python train.py --n_layer=17 --experts_per_token=1 --d_expert=192 --activation="squared_relu" --moe_layers=[2, 3, 4, 5, 6, 7, 8, 9, 10, 11, 12, 13, 14, 15, 16] --normalize_top_k=false --routed_scale=1.0 --balance_loss=0.00152 --vocab_size=2048 --norm_eps=1e-05 --tie_embeddings=true --lr=0.00164 --beta2=0.99 --batch_tokens=[32768, 65536, 98304] --dataset="wikipedia_en"
Below are experts of layer 13 (counted from 0) of a mixture-of-experts language model. Rows are named router (the router's row for the expert), up (a neuron's input weights, with its number) and show model dimensions 0-255. Each number is 128 + 32 x the weight over its row's rms, rounded and kept within 0 to 255. Numbers have three digits each.
Before each expert's rows: a language model's description of what the expert responds to. This comes from a sample of Wikipedia text that the model never trained on.

# expert 6
Commas, semicolons, periods and linking words between clauses or list items, like while, including, when, and.
router:196107113215105100168107108189035115112113154102104150146121117116101169126086145108099155150090125157176087118140097175134144067127138087106134112098187129117161167118161104063174098125163104207116080077153113098110158106163093104080124077127109190133079123150132173173119150137159158130089128182085142094121121192128103141093153095126186132167091147122114144107154097171125099107147129087079111135089156166169123068120130119135163215181107172123164109128158097110179119072121132132047106155164151151101169073118100110122114155124144094142136143116148046148155132081153141088184173106136125148132159110130157120138093147125091190101094162103094121152136137079119085147149137076197146174069080129153137136125123130136172160156130129081142122149090175117140128136132122
up1:107083148140131088132147180103169145061182102107212117167079113142142120125125121115092132149090102126150167142140123164090151082113207119150117154062143115173163120157159175110190114121090120191125162112144123118165113134145099168101149195104168118174145132072117158243119152079143075092080078111140104104127167131130098107125140098163121083114146079135148135092100114182144142188128095076100123143136139105124147123152183154098197111177116139163162097110155190136149092141150170142095114187151106212069122145124124158121167135129141156159123103151132088130159107070191056116080178165120165098150164174084106135131159137136122119102144202178126149122147131094117168143163116150137105128094127168138122124161126158103083129104102155129133117103056100103163086151146122

# expert 2
Articles and possessive determiners starting a noun phrase, mostly after prepositions: the, a, an, his, its, their, de.
router:070128092197080087170144090162101132151150174140101120200184099135128157115118154079118109183086128097197134130143135082156148196142136134115092149094138160113147165165073079161180073140186087181129114091132101092108134104109081132143120116186105142146122160130094103168153129112129076145079087145138103142111125142137068160099204184082124106153119148139119114133165156117090120148131089060104135134094184091150156138110169127145144080123076113144149109144130093108124154167074190133112113167151105148110158064102142130125067124081103128173093128112133106148137132141157095075093167096141118134110122086138068123132187171138134206116154074215120132183203125109110115130119125093095121137146134103156120138139062106137161139113134155084138199083110125101111151117061097
up5:137112105127124125125176130119138164132107103117110180158140118120165113104129131116138116132061205156118120131148139125129134094146134111193173133158139131118083108174119136163139062095150186128109061082159086191128035119089204154114100128177163163130104126144161133122092141177130110121121088095085179109183152114126156141088123143099094133183117111160155078160071122151185150091149117102140153119168179151117047114141160109127116136112136142025105130087133117116181163087149111149161070160150092107120119160129082147075110093116080097093098129133126083174125137101183161091144092144022133158145174111172080116124110116114156134134136113174082095121133121071159107165103166118145106132085136115192189079136172139101114114072163117070112090129140150094175171099123137

# expert 13
Mid-word syllable fragments after a prefix or consonant, such as ef-fe-ct, ef-for-t, rep-la-cing, plus some table pipes.
router:116090141091209117162110168136060164143086142129064162158129136121199150102122088086139125141120162181121201127151071164102188122140130089125102115155135105151067170106171104103112107062159165159124100109095130121102100127088116100127179095123171123071117126070186143173143125118168088156110136159138161093155127151101096096126153092126141058126131188130116122149135175103134113127154121098117112127119121126107152137155212160118124150175070112140104118153168087104128214116122148133126134174094120150148147130154118172119145167082148116140132096205131106110139185100118127099160137127163131105110122104138147064083119158135121121159115169161093133149186132088105098124147142072205166096114126064104114089139147118198133079180073148133101087079098099069203104088106078
up1:102186187090129104123127137147093183168098132122104149117124173092090162119095139111129081165121100159178072130109106170033078160176158145158112110101125117121089179153089135142075121062162131120146081122105102070078112119105089126149053124128109102136135142122172153155154191148187175096139146161182128099117061161136131105105162096070115121133102179138188154116146161107126125136141152124142135109117138149172183118116135124136141182069139061129087172155167140147169168092143093132149126140134180113131134161178134112058162128149047176119126130145071119114114118104116105145184097082184110149082085113094139208127119106135093107084115176135118160178142180145150131065122107119049119174094154108148158137150137139119139211097106100132147108120135179116151123102105139

# expert 10
Past participles after was, is, were, be, including split endings like exploit-ed, renam-ed, and whole words such as used, located, built.
router:148101164216148143127149134131081140146166125118151117138077136112128120095107122074122113201049106191133158070114090084095145125122137094138146190181172125132100122129138072067113136106162127149136091144178140117081123145160068095155150148133143157108101090155091153086153121055151106111057104093156103124133080145154089091124193131098177084123113184106105168130151101198130103104121122102135133166133173110105143084157206094128210177144123144096192107117079180151141151126176161168139102152111110139050134155127078199144156134108153117148140134142173075097122131073098163156112159088115146088117144130153152089174142160137109133107135130141086058161121115142161052154111136136154167134138118152141114133113174111112105101079121087093141163119076118145088127090108077
up5:152150087179154156117098110169111119166059193141158141128148164133144183175096126093067138132168126133041112143114053152088111110115093145148152099122138121123110153112156069069109079076088122128118111129205125118197129090199121146142167133127062162154132113193133202129117131149149119123120111102105086152069117155150111091124144157121139181135140153104147126112166079177127150069142090087135119119133208121140199102102137127121137162132128146125146151121129125148123126099127165130102121111092116149136100057121146093121176133106148118117065083171109181120121053113110127159176150135116119093108107143115143176182087192134116202135073111176025105171146164129133075170152142168123101113107149150110173178175129130104107097110091087149100121097126133141129153080112099

# expert 14
Digits and number pieces in amounts, scores and tables, e.g. 2-00 meters, £85,000, 31.8 (89.2), million.
router:114070182212196153142145181221025145117198141101164092107120125109131096149081140131140150108091095143129152076132109136136149118164178126072142101095179124150165120169160120109187127101158114155120150103153141166154116153109098172041153171180164161135202105141099160152129112122195120116144125124123172117146117091088107129108120168106133061162059164073134114116110140113136112169096174101133164154099117059111116083137173161117128103111083125109166121173163112060122143082125150097088116094068140130085108085120051221127134089139103133171136180126161145145099111163155133127193089069145146139105113137119132091128132151146154147133176169144154111142128154086123087170120109179160137139147115148105109141167113125109119149116112158139140110130120115100073105136135150
up1:113119131143134141144171149144112135120167122105127151156176160189142116091085150090114167188106145136130167135139043075152084114147086152126155092106115141107130205196156139127180109103132089140090101129120128165177123127134144124090150166146120105202141105137100148103243186131122100101113140142133218101116141134120130142154096128126088080113132169122088120044122123113181120176106102144149107096087136119088130090127190098180129108068168124159090157168113119093086131095095072071117149122111158144064141068139085154111092184107083155178108123110137132127177076098148155129140135151120120143079171127137103135183152117122110205106191142133105097178146156146058131128116099139158176146142097085124124128151158119128124129101136222160116133074068130146101125099089108

# expert 0
Line breaks, sentence-opening words like On, In, After, and day numbers after on, e.g. on 5 October, said, because.
router:128095111159128139120122148099100136117129108091087107177126120108163143098064128168137126075098115121110117135153067111111081125121183083066081097039125169119104175160165103107135160107077115147127090120116096103102074106160122082144140113104135138163137162109165105151119135113112102182136112176120173116098101122122046151149153123135108119121071121116148104117153172112143148124117105137153068102130158174145159097070182141137096078141095089107140066113119099084112121072119182112093105193069109166066161132168085191078109163089077134142103105125127113203122133122097054142114158126164091134102159140090143126160156137165099183129124136174135154202145127077059124199139124112155164126127082090182068113120137106131080101177067144134111177158120094086190114104114128
up0:109137125159105111139118149159164159113124106078120097190119136102163115195074129178132119112117130091124161095140114154168102116165141168115119106226146102163129107100110100141127103167127137137167093129105123126130195077185071080156144179163164151113093123134123116167137148172122150086165148089040145157121133189059144086146096117165171117132176117105108193124097156150145117172172161087127102104158163120134160126136137080141107156174157095153085085152000117094046089093133136135106108104142109183155148165076155142145145142194115121152157097156127155157155120181056090119127069079152171096129102138162127138155164181157110155118146131154130126139152155067114120155196151085111105081116122090103102154103129173146153122143088141121085114099164160105121145115152121

# expert 15
Tokens in sports tables and results, such as medal, Women, Win, S-ing-les, table pipes, Ru-shing, Olympic.
router:161134069121149088115136129100118191136096093138079137183089141090162204151104106114144221152110137115148098116169124142099061172081136091029128128177148114079160086194128143085152166157122127138140138119113116098155150085130123147137106146168111158207127138169114103129099159142109118113118156139118124163124101093175109109132151150108131130106129222137153113132132108114158064123115161101116180107120097097112101117096108107109117096158147149114124143125116092145123179151147122135075101134120120187102152075124101137119148095099133136093151097068110118173143107141144118180118072090120224158122131142163114097185083145137129132118177117167099133165107141106149117162108070113145117063130093097161077174108185111166134175144163148126133115152148144149128225021060083
up4:100110102197165109079164079119139166094166113151113142140112139122167123085135147132116114097098201196155137126211123133130094071153126100137099128142087115112149106095159141133139087143176129090121102133141075094128170085135082068104172108124159109098071126130154121142126194150130166186127144126108157088123144107130108137129127162207106100098095196128138140189128191127095127110140132169046193112138140150119219084112126036125091086164160163095135120065070125133109151152096133128130152148082134130100140129116082125137148109137073121101153122115085075090129196109137129090168135091156139135130089097099102109124111155156102156183138152097070055140142132077152080148086105090105155131135155126189131129117104122181145101174127118155107184164109178116169190101112124

# expert 3
Prepositions like of, in, from, between, into after nouns in scientific or descriptive text, as in velocity of, activation of.
router:116123162143155115152115191184099136161107134108149130154134140130119143084094114170121174135133129082060167132119081139153131120170168109084136159110137063127107186119122199080168085087125130160109137154149129148114106141083087127092132148165207116117132122158214103159108176153103123088118107108141135112115151159095101147181090125168177072085135143079078109106130145156190131201076119118123128129087145051063154180144165123090078138115112154169114159135143127174095114079093137087156146170149172107146134072117144151164116140155156185129102125108172084185098144121184130097156135110138193117085143134113096094172104187116148102082164129139105082199143105096121123162191138181111130116096081159149129161092075067132137160100083114094073158126136128150115139141108070
up1:178121164114126147123174119197103114151135103120109092156113125140154143127095082104137174125157175120162121141108029140171138121156093078078136044110103118130092117169125100067149097124129077133092124129113104049086136155101151120121109056161158156087130155155129076140097108134037140066106127140122148110110108139121104168066102187162214145130128113083086140163156088149183129048122062115067147122104112101129105146116171089084112098152114158138123170134168084161086116103130104142088146077139152135073134199095078133144197143121083135164130154144117113089119139109087132097113120187153108138152118118121143135090116134167079134100083153113171139130181074131120140144080082158130084116127115143144096121121061059139084134092118082182122088133117118158135140105142097

# expert 12
Single letters and short pieces inside names and words, such as K-n-icks, st-ud-y, McK-en-na, Ba-tt-alion.
router:140101079119164114138107136185092178147088165124097119110168164129149132097115159096060182141128127152163082119044121145122106144104168080103141153128126134127146179155075162109124149115155114120156167139160144133156110129108062177085104112102128143111155122139125135126136149059156123089118051107039145087094182102086118103079188112155132161156069145121149134098113155199116101148059112076095173130173147121079193137059098092147116097134123187124117152189154155134051161144144137101068119119069169167137076127089073154162161146086114119142165120111160140127133062087149146082119168152088102130166163113123132116141103084167133116159085111128136066131124133143145132153147102103125095065103091067121140186133108146104165135118128160150139177113077178157131135085097124
up5:119084147108191096149184089146105148102126107153129152126142144121169087104109074145143194080104145081168136139133133139134152156138138059051148108131168109139134184145143164116136119095165157130115094126122130156151138144140122116152104173115148096094123053137172143168144124157074130113118141111174112192114120172145105110155134100149129123153117117208150147106139119194128120090109126168121141087032123117139111111101104112121094135181107158029194117066146183083067128159122152175190198104112111114066128163107118123142163128162073049174127122112093131191127139125096085093119162095115140150202105132105118072133152147090151135131083111175182121140135126152081153103207060169157162161113094120147149153083122124144158070099104085102095139112161131122121124155106133

# expert 4
Ordinals and head nouns right after the, a, an, such as first, second, final, role, member, politician.
router:067087095146161105138155106158078167115152127119100166111140106098126140107074155109102092113121127143124123086119080104173138113169145133059131178138108129079063132142140123093185141127120120131139130095134087156168172156188122153111158116165071130130134104113097159091112105096145149167103115133118125157128129142094088186077118139107099146171158144161140102135122114223119100134144091132107110094128170125101116058077127123140170172073112096092115125104046123122157131113171058144133120123130147134114140144175063118198114119100049041176191126145111092062146141096144144132148126074154167119156139105158151106138146184146154110095172112118138085201134167100066112128178153083201107039080140107123143157109101093159161116155169120117104104076141085100154136083115088
up1:091141131137128138109160170160086146139145064113113110123132111145119125146123089099101134114127093117181115139138128052131124152146116142128092206125169135114164157131096136164129124149110127120116107098183159126185166137179155182128124125067159156164172130080181170122081142070110142145051144175136102163190150074138145183132079164101141136131121148136120146104112126137064167152122119068142098141188194131081114142099131157131105138099137039156106133126111166155136086075158123098109070124147097158107063139100074120126143172142097140251122084121126072107101152116114128119165186091114175118183139173106101097145140193124177151122156149175142164130166135121052133155131124149152101105084087040123150151086141102146156156137087146193138109095127159078140153115111138

# expert 1
Word-piece endings inside personal and place names, often Romance or foreign, plus time colons, such as Ju-t-ta, Jo-s-é, Gard-a, 12:00.
router:138111160128132086129090125163095154127162152042139132124136160120134157111116101095131147177131175143133095141133108126101129130120176093090142143067164126083125164134165136123098141054121104203129082133165157096070173144172087085126105145158137123131094121143071139123154099123116141091078107131159129211139160148125137140131109155127104112109082176126158099121122142130162083116072105131157124104091110154121111088122133162195108104113101141139177186120134132095141075146145130104149049160111119089165073027141127143107223095114100063173165188096096131138073086095096123093203155144133082129110139119146124170183100141106109122087151138133104088145148084122068147104084100143082193105171110157165111186140154138090170128138085196146069149112114058108136159147126120
up5:190106166152111102163131190128084187218077148141090142102053104123147107117080092113088106108122178156066169088149160163048128107154169120153135128064142110133091131141118149106130133154161163106143099159149134121124076145140102141058117122120132060123125082108120094143132146143085179139111067127103140158094041101164143146033087148100165079092105147097104111109144110101140158137111098137112105099053136080180109131099189158142150092143139130160194123142135156116138113163108101155115127136106101136108115132143095114091199116085104068150086151132152139075099146151114157088164121128143107147126191127077152153151100139125127102151137156126071107106101147105156107145098063202168151096112076176173095179141139159119147162125185122106111151092091092103170135120132148

# expert 9
Line breaks, table dividers, == section headings and infobox labels, such as Genus:, See also, Career, Species, Location.
router:124089117160153132112124093164055182114116165154096166164113147098177198073107189140103192128108115162158143081145146164158109181104149116092138156141161101085087093108130125069167134142129180126106106115108087119165145090139101105124083158179111136077135171160163127136165151080101113176125071158175162114126111160176034109155149088082181110171130193121190074173185133173138132158140078112091142123149130100145154162098102152118089080108096153139095102132129107143134170140132195127086114125081126120134093138123118141145182108111175094115132093157150098121134150110126111080111128147125187109149090115129145100145147176108141136150115126088037123140171121119071110148142143119159146058101120139113120134068133117097183160141157183140091159126074069167084137073067139
up1:136189108101121111084110128122046143156085171112102140122120070135143109128152147160114194141116117118151113170142110151166152165129142110132120089145151177115073142069125099127139149160157167169084130140098086056158085212138096175092148132121121152092146120073131150127136053181112073095117076084111129082140140101077164170121171122112101135109127177182115124131159152125166151111058113146098117140109150120089123182093147092151126118161181141148079148142103161181185215161156177050143176084165114094157075169149124139178179117130122129151101109120131064135073111122099107117128093192131149142107162180107150106175128121169154171152104101158159085155161083129135126173157161143133150142139095149105158170139087056107105125123154156156144097169136133150135061174124135